Experts of a small language model.
Size: width 320, 20.8M parameters.
Training: 1430M tokens, 6074 steps.
Below are experts of layer 5 (counted from 0) of a mixture-of-experts language model. Rows are named router (the router's row for the expert), gate (a neuron's input weights, with its number), up (a neuron's input weights, with its number) and show model dimensions 160-239. Each number is 500 + 40 x the weight over its row's rms, rounded and kept within 0 to 999. Numbers have three digits each.
After each expert's rows: "gets" lists some tokens that make up at least twice as much of what it gets as of all text. This comes from a sample of Wikipedia text that the model never trained on. Tokens count by the router's weight.

# expert 5
router:542459568502542538453468520545487511562539476527488507515467520476480525523466480480466513521516474451477495540533522445496506445476536531526449482488528425501582472539528504531440471600510481491509464551524487483505513506512470409525465531
gate0:492524507503517438457496434462448528472554527494457507501519497520480540460443438554496535461478438472419469449521483461540494496540517465491499525507453548495505490538572504440419493511495487506483484458545450472513466524460480459501512544
up0:532488512522579522422517534452458475618473491469505496478516486513492536500574511515505491477503519453512469504498480422549478488474553549497467475463497443535514486520473466496502423442489578540403483512545491485539520544564534488525542471
gate1:515402450486465517516408477541481477489492504484475485526472449516450464545488560473511480477526526511463554543473535514450496497450489472511516493534484490527502483495502508492558420586480496507506553478483485522455482484464518380603437547
up1:454471508505531425528494464451538590386519588467450521492484489536490517467487538387469507507523474468529415452456433517516556488461458503513437499476497529496539509479513494527471543509460463449512499535526483537558475463464502509454543534
gate2:492494474513551547467429511496528536483522464507523522584468528503521528530529521487516522507426453435465431480522540533495551465530546456468466495418535538552513494528530471577515505505487472433448548493496516457533523508526481533494531443
up2:545461517467467475475509505551501472504529567526529435499544480542554478543409448513465499510534514527478525477592553564562423542478538607488437462561533517482433512480521461473516518503525456452557531477418515489510555445468522483525499540
gate3:404415536564567511467528442456474511487423543469480468462478519490465483524540583468524472522470494416518535584466504502483484550435537512512469554504453538507482493482451524453476531540509537474453506509492489533537472498407556505396491518
up3:568478471516509451596489512469505419523569548462544492457517474447510525461492471436490515459452457541469556486499451432450542485543505511524469544514505527427481552482476451432506503494546470486533487493488524548481482583562504454500409521
gate4:501479467537530518465565476541457453520459548541532492503520476421553459426517466471484530468442462470483440469528454511523580496455435523534513395518535505535486496514466460578517607530451475499473515520512493454454593516497553554437479479
up4:474506530526491467506530578478439511551442452431474486444558519459541505535490475472568521532537528436491489536488519504478435560482557530466546430503463485508512499524518541550497519463441513553453466450468514501476456539474504497462551446
gate5:485469463467422451458484456513459477515588507532484536544489522520498549525528440503453419428412508456497499497577519512539451509531511469566490495510503546479563483510521483466521470491494510546439544513514458512508497487559538517483462511
up5:523553508447521521529503488454484429543487526514507447491479502447525522564451460473516444533471459431535465539473576476493502533465506435614535525467511437455455431514497503407517496491441401474511508430573421519554448365515535523523464491
gate6:503457485463558521510500493508504479595506521531519504461498518512495450568520502506533484477528457538475391517500496450526457520458527541487506543534480464492469492597543529559522502541472498456485479534501519450490432506487409516509471526
up6:508545473530507496495485475473479417470578502446525482542487502516439529509438470525482593534490550576480547548496501503521518513535427464494557483522565456565507425574477451534486505453544500529450559500421540558561472461491463502500527506
gate7:550451490563475457509474457493425461538511437533513474473466476520524430500515504545493509553501438463544451493519552519485459453468470486573477514551439543527447531554486517454446514510533476501508573530528476493501549423486463530505457477
up7:497612494550505533494545406482456516470473559512508496480520572470425499501409409463533440557464490496522493507498573461497516512520546499439480480462508521490518492517485528549527445547484558535459487473434545474516458502528541484437552536
gate8:449541482464450448501559457533522497518508530488515478496495569547504512587516485534589481564524506448447469517526444443457545557456521458489520546526468537378549516499475574513531472427432534546492502487520445533470458500456473548529486553
up8:436524488467519463528542503556478526419522479492446493490456487516423553549516418454462503485511487490515527503545468420504443492549517487558509511424491534453519550503503479520584435469532532433490512463518509437488467510443502534511528513
gate9:524543530437487491531496468516553576504468435458519471509489459532393499520568478446473513534465508525440526492549436489511474574517458505487468478540518490572504502549458562520507508520532589480471523530520476484509434477491486508563501515
up9:460488568483529488439503516525544467461490507451545467517486530503533440478529496564467447515494491503558511585559598473388454464438518511551567469516511586465458503499444432451560471528481507485449528490556479429513504409539512549583516470
gate10:521523498520415460518537521484497478484472551514474501587528479482481559534493513423502399513539508555496527505503443437457515593467515488522437569475497520513457499544503518437514505553565514485474482533578525549485536474505477503510495550
up10:464516504497502492431427453502546449546501402526471451482539535508513517447505460498500521428523524541543523521469561422531526465479466495486484442431551513505517595520495539510465542464529474400489519523538529475519466448496469523569494483
gate11:502436496540488506500486522426482579488503556492593540554436449482494376492511487515392472506524518482418461510409501446515467457538519497542450520519485495500500451538534500489459523494567511472501521428484500514532437487465534498471511560
up11:550536490466487517499437505488494498462474495488426447484453525522483554528493482482566456487518483507441482530549546497525436506542555487510525428552525516588507480571524505446473476471455476467527472489514447544515453544529516449462424559
gate12:456481489555539511474411446503473510467520523467538536451467499470581475487527465452534502468511576421461447544511484466469492522489498442493512569472448505523470451328506499530477424484521453517512476460514466459553462447514496551511485527
up12:556527530536520508489530457567519421515503473465485523480474469572516543484541538438537491521523538453540493495563464483530480455484549494433483532446480489568491559488487482500480561503456512547609466476435545473500517488478549532482546496
gets: "\n", " |\n", ".\n\n", "\n\n", "==", ")\n"

# expert 7
router:509506436490543479485510578421452462509507486530495507608460481423491402525436445509504462483484518464504482539495450476538516512529512511443502572536472486489454521419423502446532496501496547488496476417496520436499499488455525537471506478
gate4:566525504484545553500543463488480448514512498442490469510523493513464568514611514469512462511522515461484444503477554475567514571494570538501517451527483487452559418507463545493506466502543504476505540461482494490461537524509473567534446502
up4:434511543491465456523524534448550478542472465532489499496503546494437496470455528512492524536531530468533495506430465565411493494406410554506462466495470435522529393503472471451464534489452484596528452524503563477490499517577574536500443521
gate5:534583535568527457490458477478495520527552471433577470430441503486418542525501485498563454547469615521439479502460504503504455530451465521471521450497464478460488535553481482599575517491524481514449536520543540524549519497519463483509431485
up5:524410459454560494505517530466489509523519495538476589503487483523525466535512488553481485495494455530471487505523426510610466553483541522520510500424540577475475504506538500519521521465535443541539507484549498417513547449516468502507413497
gate6:564446552545464483513503483442502487511504535510449529478494501496593468440434528542518503537540514469519463472520539491498526518508531427498483503480521547529473462525612542495507520518417475511455518530476507478535538376438555494539507444
up6:575539490536486503459526509558558490416467499418492454469557417463505477447497505519582465506513551502488417495516522492474536470487530504535544535480574513481550506493522611452538528503481513590507523467474416536496476504506445544486533565
gate7:491479508472453468426491502500525449439584599555530539529465482483436449534539543494496555490446525517486465497493517491449505533487505483592555491472566555514555524473453551584466532517531489487496481527514512543524495525500508448482532557
up7:464459530508379520595475525485445503544523545472499475471522457495488485520526517553496464477499545513458428514523443575522514528546481533456465537514498544514558527472476443546536395500521557467478557584549486548547467522476519512499458481
gate8:508572536479537481529472458455495501505482552523550535496584479532544480470493429435530572480480485463509510513531550561524528440550548526486540484454527468464562529476482471495445558575538508513551517574517543419540441405522514476498570516
up8:489517500546483484477471500555485508492613521515481533462519496506490406531494464526443567447478512523494537562485558517491503484507467498426529538564467526448517543535425496512505546514390477519471513517476518488515482451437496520463502454
gate9:480490505540538450474462477467557485531449568537479542467513476486487575519466494493550482533426508537455551501508529464507554517468471556481588483469435479559475520498443489513454530435542481533426449549448527477463443448496570567473507491
up9:464498444515403534505495505537518499515500524517575515504509503474503498528533493462440471524442433573412566510528478570525435477498506463437537451505437539516486537452528528356425471511493475458525494509490453521509526453463451445489453509
gate10:485504428460495437502441454542516525542418479426454496500482517504498525517445418458529525492476507547561464447486529553533477474497482471542530501542465456512437536493460509524523455536531487435476432486523453505550451556490500461449510535
up10:548501566499537508533525534520536463473480478467470446497458498529486484507513455530472532588484507489546447475522492515456451541491503466545467494464482490521464484546525489516567462547507425483563542450523488501517503537523498548500478492
gate11:532550550496489487431504487516590554580579478545467510402581420515495492562534530489512480410614494497529533450504486509528446486466522495499488495497481569586478417527466573544497528522434480547443578475469497586516520569537511452484567526
up11:532494441542565459521466526502491505456487571490599531493467509491522500490374508472535523577535562460445494472451455506449515542475506543529533495507521469537507485589529494490427513448483541498493499521540489447480531483503468496529486444
gate12:539426537449508537541485473554553485512443530603474541537544493520502515549435498452521437492518528520486486440512526509503520463489478416483514499477455455523558414504511487414494461508490536485496517501582511489461515560471558510500515469
up12:467536514446501495502484553508439554487430502403576543512462560476491452438458529481402546568495520502536498427440498517445489537509512537412496464476473510539516503494446499529394551523521496475514517466539548542494512474542524504499381517
gate13:495436517583461429492498532499543545474519456532468538520464498509485508482476491544483576425559519482510477509474507526510512476510434552576521521516550511531469470484479492409444475479487446442571506536499506449527472518425516519499497471
up13:430492480518540436486473497473502497490438448481502461491487494494510500559583460497520399508533492498480506555459448570492417401501496530496459497464507470530539519443416437499516508510548525394455516519499472507533582478527532477521489549
gate14:498463482563515416484527495478482437529486487487465553514616531449488534487511468486537524563500525530525552505428463503514457509444461449569523550490491570388444550502532504482430559505467551532453528545521512527508479508477504523512463566
up14:497582469501552525405397441528494498411476482496561566515440514490506398441495475521503468518430490456536536561496509454456521505496512471462540537550451518454432485475481454486570481473505485423525523489498532506511500537502462547527484512
gate15:469554490503474476495472510527531475449577492478481432487535517513525494483455510557511535468460454474539493510454505511500469472504542545562487457450600454497405506545479532521470531481498558458520566545528555494500512477508435495535440553
up15:503516477534521561577508569484551448448534567547546574514481502475533493507566490534520536485550491513537555489479501440526478427495406527423491434494488510515531536492515514454487481469521455508513437500479489469474483526555530504512410387
gate16:542441450413475523513514499467447420499490566521489530519502520447502476496482502526586498563568485527402476550516491504523489572476562532521519424540578543569481531572459451504512535477536568542537522533521463482517517523431480543484494443
up16:483460497512496492491455454494541515480543427474534493446484505535543567462459466536533490498504512432495518483443455483474587449472516541501536521487520506570475450448522503504493499441529457425503456475545442539485418504506528444578528557
gets: ",", ".", " |", " and", " was", ":"

# expert 11
router:556501605522482510460510589495500452485551524527528526471481473535562556544520554519501473437516531539516563495468446524495461552471487482546474463531479504513556519529484557500474390476506512539528443564515481461491472439538521445420513501
gate9:581466520524566477471458452534509560531482544417559527525518451537500565445513467544468452523545523495499523405505524496553572454462600423508526581503474545518459497556460557534496463504487498502467499455534572455477494516481516463510464509
up9:567579566596485498443520565469448485534473529428536460535465475405490470514467486435430488548510514560483448513514519487423499537441487472456447515517512450509490521502453540381522476486501531520468509577516512518523531533485535449558469454
gate10:425531499552545517514550505446525478482502546430378552500521444513467507491478526535493551444435489491420499489486495498457469491515530487477438464463451484448533546503466465455548527506465475501512554487517535529496470528526484535527500488
up10:514525463510487467505478595564475429571526473509478487436456493533542418511470483489514562470477549555585567477514467532517582483483510514516501487417486549560586553490509501480518581507560529465463555538507463445504499538502457599511545440
gate11:471466482505460522378504499554477481553521520447483551514486538503528553494480523490477517485515509548460514547500474529486578467482495495399494563502433491535574528456504549433458565506456470555511567511467491497502532499458525513422458471
up11:531479417461546563482457487511539490466522468546511496507549491474450457493522454563476535559465505434568555519486559525550555424518510463491480455521549485542515481570505471481554503466444519432473514435461531501554537445530470447502498531
gate12:462524520545494554551537507550556483411506469491538598588552487522460486523491477511495423478448589437519556504530497521522547490526453459498471527464509529478550433512506530564484541490477427501531506530508579492394537437523506471508421562
up12:501511407496479503444489562459533530446442505427499472467497461523492447469500511574550433455465498490467541496535536506479505577538525476476519492555447458526449542570519543486472463577514498577522520498452446507475423455475457514578468501
gate13:562546473568523529555436501509537527549488545477460524493437481437504578521477488579438570543458507543528540511509519537575473534546511441501478502475475531468556486492502555487495575446494551477486528517504540493496466472463448492532511514
up13:496511544577544525471474467453493423472546528535488542506445471430514493546529542510474554547529439588449450507452507549533486457502473466456509551490585461558477520501456526510467462520521515527494441501448550480402499488513603519481418560
gate14:522471440495461511483505442496509531501464482467462508525603489394520487506571578524521590463499539441512510438496518448519531448528531561480463545464468553525560484481400545483463467390566399560493497510481562496453556503497564556454415483
up14:501505518513546459489542552552539509500486523524482527493538461508518484484469542490494514500510486486482527482538495518508591517465483436569457497452511504513450454504477573466415575492508525473525581497486509580529462492566598423463523485
gate15:560437535512497522527519526471441433517503580537407505522526533476513463513504542531484484508460493430520483497566502520493495520535483496468461446501468489400404492489560455503480442470513529502491521522430546437516465546524471496526556530
up15:477515493512438475498522518496553461479458542539476519488501529569510513519500537536529489599489411491491452484476541487509539466460424502554452503441516538600486544457511540527400505466504474535570513559470512550522496478457470481540460449
gate16:493528544552450493517483559431530544508427482510470445507448470513552468467509415455454411537574510572477433496514463508489493455502513557490511449494560476509488486467484544476500462462538472466502447469524482512482532444492451533511500493
up16:579508573499539525500543494485474442507487549516559506496483480383554492554518552524511405449527539533521476523553507443485508439476521541471467489560471501518530551510502474536541379502573469514481530498500573471505560558547530521475481464
gate17:518465531488439544536507471529431467483533472480468555489448527511549459536505500508489558549489453601543514586511535556532466514511537455517450483474470496478499500436556557450497502498485517485538433540492516475498432544468500507501540476
up17:484558495558548529514437447462500486522514517460491500484556486509508590500502550536477557534516529575485562514365450442455532537551499497505492469494566507495506441476465410542527509538454427489498521531450506521550440504500586492516546546
gate18:500532539499484515454511502519518494516548543479473507542464457488561534521482488515452496504487505538508468484433480520501460468402538525549540550429449515475435473462464554514527530506485553515430488470524541492492522502474467471524509535
up18:476554529466541515465511536433528534490483544443509467517530561581550505524484501532474471440486541515531494539494485544602572465539529498538463469580491495524527461538493494516542483543573470587508510549496460505501467514508498464507514479
gate19:489513485515537513508521506523497449493463474507524550489490462448515490519450495467564448517452479506474599553476547532485498454471556537531516599481535490515445541511568517453437539512493447515508463508525519499543447438555518480549437597
up19:515441537525551511477477509535561485473485530435492489471488461537550472507500517507496556485500533553470528467490478561438522426548512493502475457545475508487511478468505494472526497532433467527437537538443476474471559438507508534457546569
gate20:532517453609454511497567503445567434503582524493460454474431474488527511480545439482471491511539553448582457436456531553472450452522455515480480493511466538473473487490538463547496525486537524502483477594502466518473619468438470533490507475
up20:495478547508485518519545518506632487494494559497511454502483481471463487435496500472533530529517410524526509579526508515530501561424461457389502485572493531464487464451574524526498519506495582411485489410584513486496555498511493518522492574
gate21:518558563546509515511486541452460500568537493489434546482506590449521523541449438460521537502456506595424427501501531559487514490558482449547489555520497524552509435465534502499469541464476432485556512526469474549530477545466521402499594496
up21:520518556422563497496590528403520456544540492497492544546519521473528499513415484522528498471525517501487485446490527521532546505568507480570505477518453434493514435495471497525557589467454496432481528511472513553520496523447479538458480489
gets: " ", " (", "19", "20", "–", " \""

# expert 14
router:446481630497482522521541506467532446490449507499492496452490500537523545579527539506418431436489561568467575482481446532530506549448452441575482512501475529545541498566501540502512463503505495577556507562569475443474494517563534479470528518
gate9:486502545556443513524521457506464510568514495548492449560514499556467499486546514526509503516516476474476487417514486405514473496482596494476587434567505433475482488565568506520507477452519452494515464482480497456484512559480517519418492509
up9:482530559496479493472503531504533499475489507476489472508522537427521473468513534535521483498496518563445487526533507508559561542508475483502506502527553559467494501578450457509413506556442495481475520500480543577511444467504493496474431578
gate10:440450498419439469519484475515514491525538447507531504479466497437568504516549489536478502554464494513509494471435525519595541536557455510594527479491544516540537450481486486521474532494527449436527486488509445472501548588516467448550439493
up10:548558495495539601501516558500432493437458532559477496519534444481501542522423483492494527486450496543490469444500461562504504487499512480547470495518413541525513559518512520490463489486523534500539443494496496602521474479445521529493469502
gate11:505479466445518401466512496550475463545521495499538398506549507504536534587493508602531470467477493465470516524443544549469491489515553475503497502497479506532539491489463475488482544453480581497460495470486513429554491433520467500460496579
up11:539492484512495487482483453477473474412462527525477482568484458505503450499502532459477503566507486503438483554502451422534476517446532508506475543495435561539565511527526466444442484476524493531504511539531420514499516504538531477470587558
gate12:398509493464469463548486487503483462501527464512461487590538484551481473519458447487516551523471529384497498529537498478522478536501519553480503460453498486515495529453488497555485562509487448480513617453523506548494499509582497529477450504
up12:498539567454569501517548531503561459462484465474446488444459511577480459529528494495477529413510491498498535415534538547515397462585476501520487496542446497457459503457507564505551500471455527473468553486523442530501467509543464456500445460
gate13:504539483560590471558556506531476442463515521476414475510494530528467426513563523468480515438455476517526452407604500480528465505533468468472489476565514536513500474530460529526512505467518459441510478508463505585527480451486562535512552510
up13:580507525526579502519438517598438551536490431459505467476420578412530516569561552483480501477492531531528542471482544566491456489504417559535507495529532534541519473539525553537553513541501473444514487465539484518487530516484521564556573529
gate14:490483538488502453486420491563486534551461425450463479493480533566533490500509525467479521461491503502482498487447516578516538514496483583450462538534479552538471466514464445490498545523475481551475515460495503460498526451498524472516478509
up14:540455490523501482595504491479561580514469480450492484445515463528471521459524546490497486428467551479508478554481482564449495523491584525564436507510549520573449445507489572494506545503418506480478511530461543538530516490526549539482486555
gate15:539532481509485462396564523600464499565435492495478541503488478452564548485546480543500439496562510537406506454451470531491472548496548463512425475520490493491486489454419473502519511502448491485525447454502557533532476457534481530473464508
up15:444501515494493491562455492529467545460480458458522443504491548500546402536562527452454561556497521484450510512515500482433477544511474591522499438469552532586531543505505481581509522371557555523423357482412561405535540479486504461483466493
gate16:553514541471501499524459506488509527524523513519385516547475491555456533527561459508461496530508461542510536468501536570557456526539477486410482474539482508545473537498479474487549482423475447473577557533524440544425483503498514484465538548
up16:491534463517459456441504533539543430510490568576586506521508449479541570561512515420529434578504491487514585452525460441475477498489535496497603490536393454483536544515468543494461497490516466474424557566520521473463494531549478501518557517
gate17:519523482524485582455523537454570568518563472464471471520520540507521491490538470546445560553489451516457417553418594455543446485581450439460463543471454538469448412515490472488447479575448522464501478468419441508498511593476481522445443490
up17:537592499458427479512512519554504497446421472464514460504593514508501517411504503525533471499432434487441432484511424510522486491463528566468488557499478506558536565615519539538459497569454513498503456482527565552562486513468504506500490555
gate18:418464470461541452497508581505514465532515518423511564557442528474529539508456524446561510496493523526481502544477458494444557582526489498447513528467461441467541481481516512519555508516541527448535532412542487476530443499519496445488450536
up18:428560513530512495552402475549558470538472454531559522440500571495424498473478544532489450456458534531511545508533528511507531452514604504462523516504476605463523541569483493515488491474481525471448577559515492490480437521481505458547482524
gate19:451517493563497502510515486480486614479437511497538486560497467462447412506478497466514491537550414499484476472513512452544478568489527420548451453497541425566497514516547527500488482563504549484477497482551445459414602491504493486602499529
up19:493513478511594469510532474468505508503482467536526459501532586500561564554490462487547476481483441506518510499525548570509499457530445527515540502497488589513519507474500396482454475537545531551453461444570543484468573523496445451530530538
gate20:542497488489550511545452423443533494493474521497466481426511537506578457496522519511555472469504516559577485457556529489521491464568487502620531468461531533493466496491413547492534514508515492525519448499516450460450468507461502441510498433
up20:457546522563461524548450577545556457495503556485484407535498543531483516497525519518585520502493522503447544521489480574524487471457433551467471476486598514463510416555515478500507585507434445403530511525439482473456543508513497480553554479
gate21:514488478552492576528470520516532500522541489533497499520492501470516466464417434462510457616533500554493512450478493465509521530538499481494506556404452537497496444550496510436554486482529473491515489521499573486591457529507528514539507528
up21:506573519471523541546470453502479490507525506509456508453439501509506513502512471451561502497437467483540583510475455508567534478549564484512484538602529545509537408465463429522500532481532487416448472481494511489502522498575533487567557548
gets: " ", "1", "0", "2", "3", "4"

# expert 9
router:480515548501536493452481542477471542583511476466499458535501497494447448520474475481457433572546532505519489543485454526482557503473452578505567519527459413491519466400508497525437512543520543448487558435472481485554446475582538562529467475
gate9:458487366487500524511539495544533522484457518443519523523472535457493501493563502613490485516556454433509505504517529492540505455530517506484503507523508557503496528531532473379500501454403450500552451484523455446456519472627422466431548441
up9:522559487455489579454499523441450498473527545535506497538527450511519436542490521477471521539456517504519445586564535452503512492488480514524514416464517505538544500467504462477521411484502499521469527539439491529519508472578501422470454568
gate10:549608544522500444469406492465482553591529484508494508546549479459491477482564492560399526485470536499488465492526528431514515499425463499551427573485510499485527460493442536534528456416484517530527536527497452503506543457517477444452491474
up10:472556473424467509503525448463494530581548500553512479508553453507514436427489503472546479503537501521531527478558470464556406572465557425528513516404532522570438568446477467516469458468478427496519433463522526560504474522563459535457511471
gate11:465452523504531510521483488501490506519516505531529415541523523508351547501445479488488481590494510496485567585508541520514531489559522574471453502447495488543446557571535488409427464511540481564488426439539486537521535507524532512538493517
up11:459502544475501488527532493594468496568482542538523491477516537562429488504609449540542473454520516482406476535485462539611546512484483530520435560475518500539470451530485499479474496528406446521573483475583460536555587422576530468505536483
gate12:496437497476507554514511575518512509523540438461473455527465448567519455522443497504525516524463474564506446566535496492438517530513564460525463470463446527556552550444474521467501463551546464506459536485485492503484495489474415483416464587
up12:513528491498518552487426435464487481538452427555506513494487472542515542520501548541538468594438491486516502546455437419545510557581588467442501528499494527503480515511500545480521460464445423575508532475585551501528472529548494550500527507
gate13:538517487523511574491427514541456556521474523525546488550529435530471487504423509512470555486424513534486486546474451542542450473423460536474520518494510512484533430498513494486550506535533582496496448449415463494540453406476549503469551574
up13:486514501508532421498577515494456534451494432508478521471520499544480582547466452477530528574513470586464464466484484490509487577444462472401521534460519419506492607525494573533547521455513505444495525540518516501489541504472502539426484512
gate14:451498566500561547468504418484457525499443473496579503520557543515520496495555553530503462514489512469478592587467486501573474524463554470514502505519568471529461451492497561442452551488458447437610497503519533533590535504511491555454572544
up14:541416533556510554498400454496451482435487516453441435531481452508452509493486486442510533521424526487520451473525511475510545494594585473504450395463568563426484420446509520547491456530444494550509498462545523480546575473468600444570430438
gate15:563583489481427451492549558512473486591508555463524414458523486612410526490479531496464520464518511510584539475506526522515498543486485489551484538506537522449494495450483473520452460474554499461496554457512458451525513522535518545502506425
up15:518458541513498486520553510501488524573443468524591522498481484514512485512519560526442508507429528520521508503477542509470542478500417473488563490460524468424563478495535448557483505526450476519518559506519485560488469487446528456463519484
gate16:569469455515549406529506524466482545521482482526547475498470539489465482557545524525468515486531522525554477507513457554550503500458589494441491463531512462494450499425578547477514480467493511527490529527562516509449553482488470473447557526
up16:520462522504497520558460500490494472493524507483530504498527479530465577463602516507452529497512533496583467498477500470448443554577503543560447506476517568479586498455513524493561586503441405425505465598510525451524479539503511532506489470
gate17:474525601512536475487403467486589524513510449528449479494496500521469430419526564519470464520498565514543503565560499432416476476534515479551505491394567512555516542575476461550503490532390446509561516462472523520520523402555483519548547462
up17:534439494477465447477562524466484527525525531570533468535485471530482506532482399533505445516478507446544486566423495447497454500541543533485523506570531498472498575457473465497520522531514486531440485484550532516520520476493560490510506595
gate18:491420414524546478458489563465432449556493464534522478475545548429496483451460601542477458450537525451396455517502540497455487486481439463542557514448505483537536537498462454449486434485513494428509478472537529486550475517443472490455526489
up18:572498520559483486503494452476592576537530482498468473540419463545490464532555533468435523477507516460512474559619479482466484438487478506468531473499419522567410446511476508583492435468520464498511474497525530549503489459484486470545496501
gate19:496452492546486498568542516548484486443533489468437567615506529499453552598456427447462495487566484512529530521541537438515572498471519493458519477534525462537540553490431502436505506517536460533487561465628495466526479500569553466537500481
up19:546436442508483419508464502472477584525513493433501451492545468511551491544479434521536558501410510404510497553488502483504460449453533444483487523483470557522487493449577590473459466507526512536495510522499580535465527560495540522474520494
gate20:536451539476557483441480520457505548534475522561487558476463488480468498469412439515456516511520443486462513463522464530565508450501516558522475502443487479481493532463500514444475488517526440514532494516542532518494537519521513480498501419
up20:443526461496483490482530491506490519486463444496550494539501513556442432406562473542511509452543601504551502525437484553512544524520480558434440546541529520539550536533524514442542496565495545461502563482458483465421411500535515458535475559
gate21:489538450479470495454527512513529440452426463510493542462530431550418476517508494561521447441538466493511480470480565518522582507576451584513536491473540487437558403481466464537548481483498496528485488504534569483485510453471503580592474452
up21:509488510528516514472542490554468488514527540485536451501533470526510542553539607540492476539505470563477485479491416538503515478502553497456493451502468454557526541453477446533559575517582528499514532511540470494529548473498499520521537480
gets: ".", ",", ":", " of", "%", " /"

# expert 12
router:509456463447536486455522563463486473575509495447482487568491505447510412503423460501527550466527502492547521514511466491543531505563486554495520522560483526495465551433511486451554521419509540447488545472451463567530481496443512588510509536
gate4:510525524548530481469492551512499539470517502499503453522423511506555464490513456524474425468522533511555464531473476487481504398486503471443513473482510490551525568463385443527428574573492477547475567554472514522503492508471510499475460524
up4:518472481433535464451432574428464479483557507513448476429561539508496558471452485469515510458495584461541499497504570512522445509473470473567487470467495497456422481524545450471457536475551497487539508552469500440584497513486484497472557532
gate5:440435498511458446485484560434585525527468498555482476484491568499445447436496547464526470526494511434458432516474460455435497512505487570510555480424477535556467505471544494510448538524525476524559499492407514551498531473498503532544488509
up5:556434528516510512487478556493477520520474467559538606488488488581566513507468494497564508541412487521490475506482518565491460463536468504450448497503444526565445551492494459521575491482544494507500485495498498479502549464469503483508501478
gate6:524531510498493509573440486522485474490500479567461556489494482484532513541494438495479364424561499437493518520527471427456517558547522511396527446493445469468474527444462504463474464503512529565505562427441470458581480464422544533534476525
up6:528545506467521498530483493488502535461488384451483527505499517536508533497500510522532488518519489537490433525559486529522442512502451526466555564497582545535461515470570560513507490511512468570483549488501528421487541508524442486584446541
gate7:486496481519521479491439550503481526565498513491515479480468490573552526527457498483588510556479465498531484473482524560488440412528502436432562485473566468524455463568445461472552479465510490467442466452574488471424496574465495504493462511
up7:446524447480447497498419517540499523490506542535479523494470447484517554527489404474467506513569403500529494533488458479467523499428481480522493467519507480586545458514522517484440445464523458478479541491518460521539526498477486490455478475
gate8:511509408514606508457457451488471508489513435520507502510540534486476561546478521536450490498469511466402519446515500474552486434396473597494472504498448482559519566549507526495506404466496447513428478536383492503465508458460510517498530530
up8:482496517511570548487488476564462496471444471463517481540493505501492525478512472494550464408440447465476527560486562438535469465452480536525446476463548570539435547551522521518532502497526434524456499617463390452480543447479511525512447406
gate9:447499473544511488462489506563512557529490567443493520574564556451532620434580463404496479499508485527525451598529523518462444497479466501512518502464488469529600529492444542522462495516455532517480410501471557479468450548478515473561576497
up9:452456411542561454422565532479507476544523494473477491458482472472511532504457474540569510439514483484521487505498539491534568477574489487453514576483473558526458551482508503493462499468519474447475484561508510510499454442564485553572489588
gate10:547456462462496574491480477511412495434537472618549435553504523433471468468542424554472465465479474568536479478608493568528468429506471501480486558511487472508442567482472510524501501570458505485463498538517556417500462531491437483541450543
up10:503544477488437486475525472514470517507534485539479494477483481462538501479525460539518494486453491542473494437462533500600489470477522508490475512444462525502476442503543478518525510573501462476445486498514402554545541482461527438520552487
gate11:496519544547482505464488504486486482514496548545486478514522477489516489456499588497483523503460426483449519473449478507506499493492512424633524560473547488487487509558497527491548490488481531554490533508503512463486575500493526449469481542
up11:499555473487520570551483509532453505470508522482547544493465518498441484538533494517536539492430500460438507488557471536490457473388521478582519437496530506496482446591507499610460478613446484565515548489515556486470495510514527493411530508
gate12:475560566543559459529528494526491502482497513574512488575467424499544544458545539535513583498486534463505525476464475512505471523539527418473452479457539538470550576432464470446580524394466563492474472480516528491493489479438431504461539524
up12:482493520444540513430492529510582575480472502504439497520443492478530507511518584533536497479545513489483494491531498541483504529487435527483510552522486492524445506509525482447497505530498555568352476531505393464595478489548515525521514486
gate13:471469451608457545451509500532555516482527513466492492494483490536489531482488417434529473489476527513489541462604573496482520432544490553515507535492490477494497467621491579452534548509549547549453499487486479569533611491559489463540518497
up13:516494485491464499489480541514436523504504496456474447546508503483469559548470433466484528539452510451461518495474554503548482552457499462528433530505513521512471548528479585528529549446435451473497479529508478558539584495550443437524499518
gate14:524466510453496449472539558472514525546529465442499507491437536523471550505501486567514504529529510440481518507455412511444522488461416437613559519470498476503427507425575568508435418462441460535454534529466483511524477546497537505492491485
up14:448499509467517465579522481458609497527418498447515511438527592479584576531571575408483454536513489516428468461514505497478492447523452521576503542486411510466468560507527470571539477545470558514506499512529561484504497493443490479503466492
gate15:494484511481428493476485483446539501455502468469582515435449474477674450408434492531491493498567522482514493464421544428514434555492527532466554523417519481556519509467430468569466508491533447500560486509437501521487467555555507537499500518
up15:527444550458535546519459405489520457522543481508508488474520510522523468462491558400451479510459432483500520503481486456517477498557496503568471487453483475465388424524439450513533483484522488511495503569559550432494540517470461527532447492
gate16:546497520463443479474395438486486417498560584547483518450472503594515508550502478440528569526443554519477542496481537526499522507499572515449476562425515471502445550510521477465443530438460432480507496504547545537544438490506388511469520459
up16:531470397553494551518425557552510534496470544449500535471510535571514578473503446518471410498530490489505488456518495522553552436509560531522498561468506493535517472464500459564429471443484486539472478427405519464452493468583492487545469483
gets: " to", " and", " of", " in", ",", " was"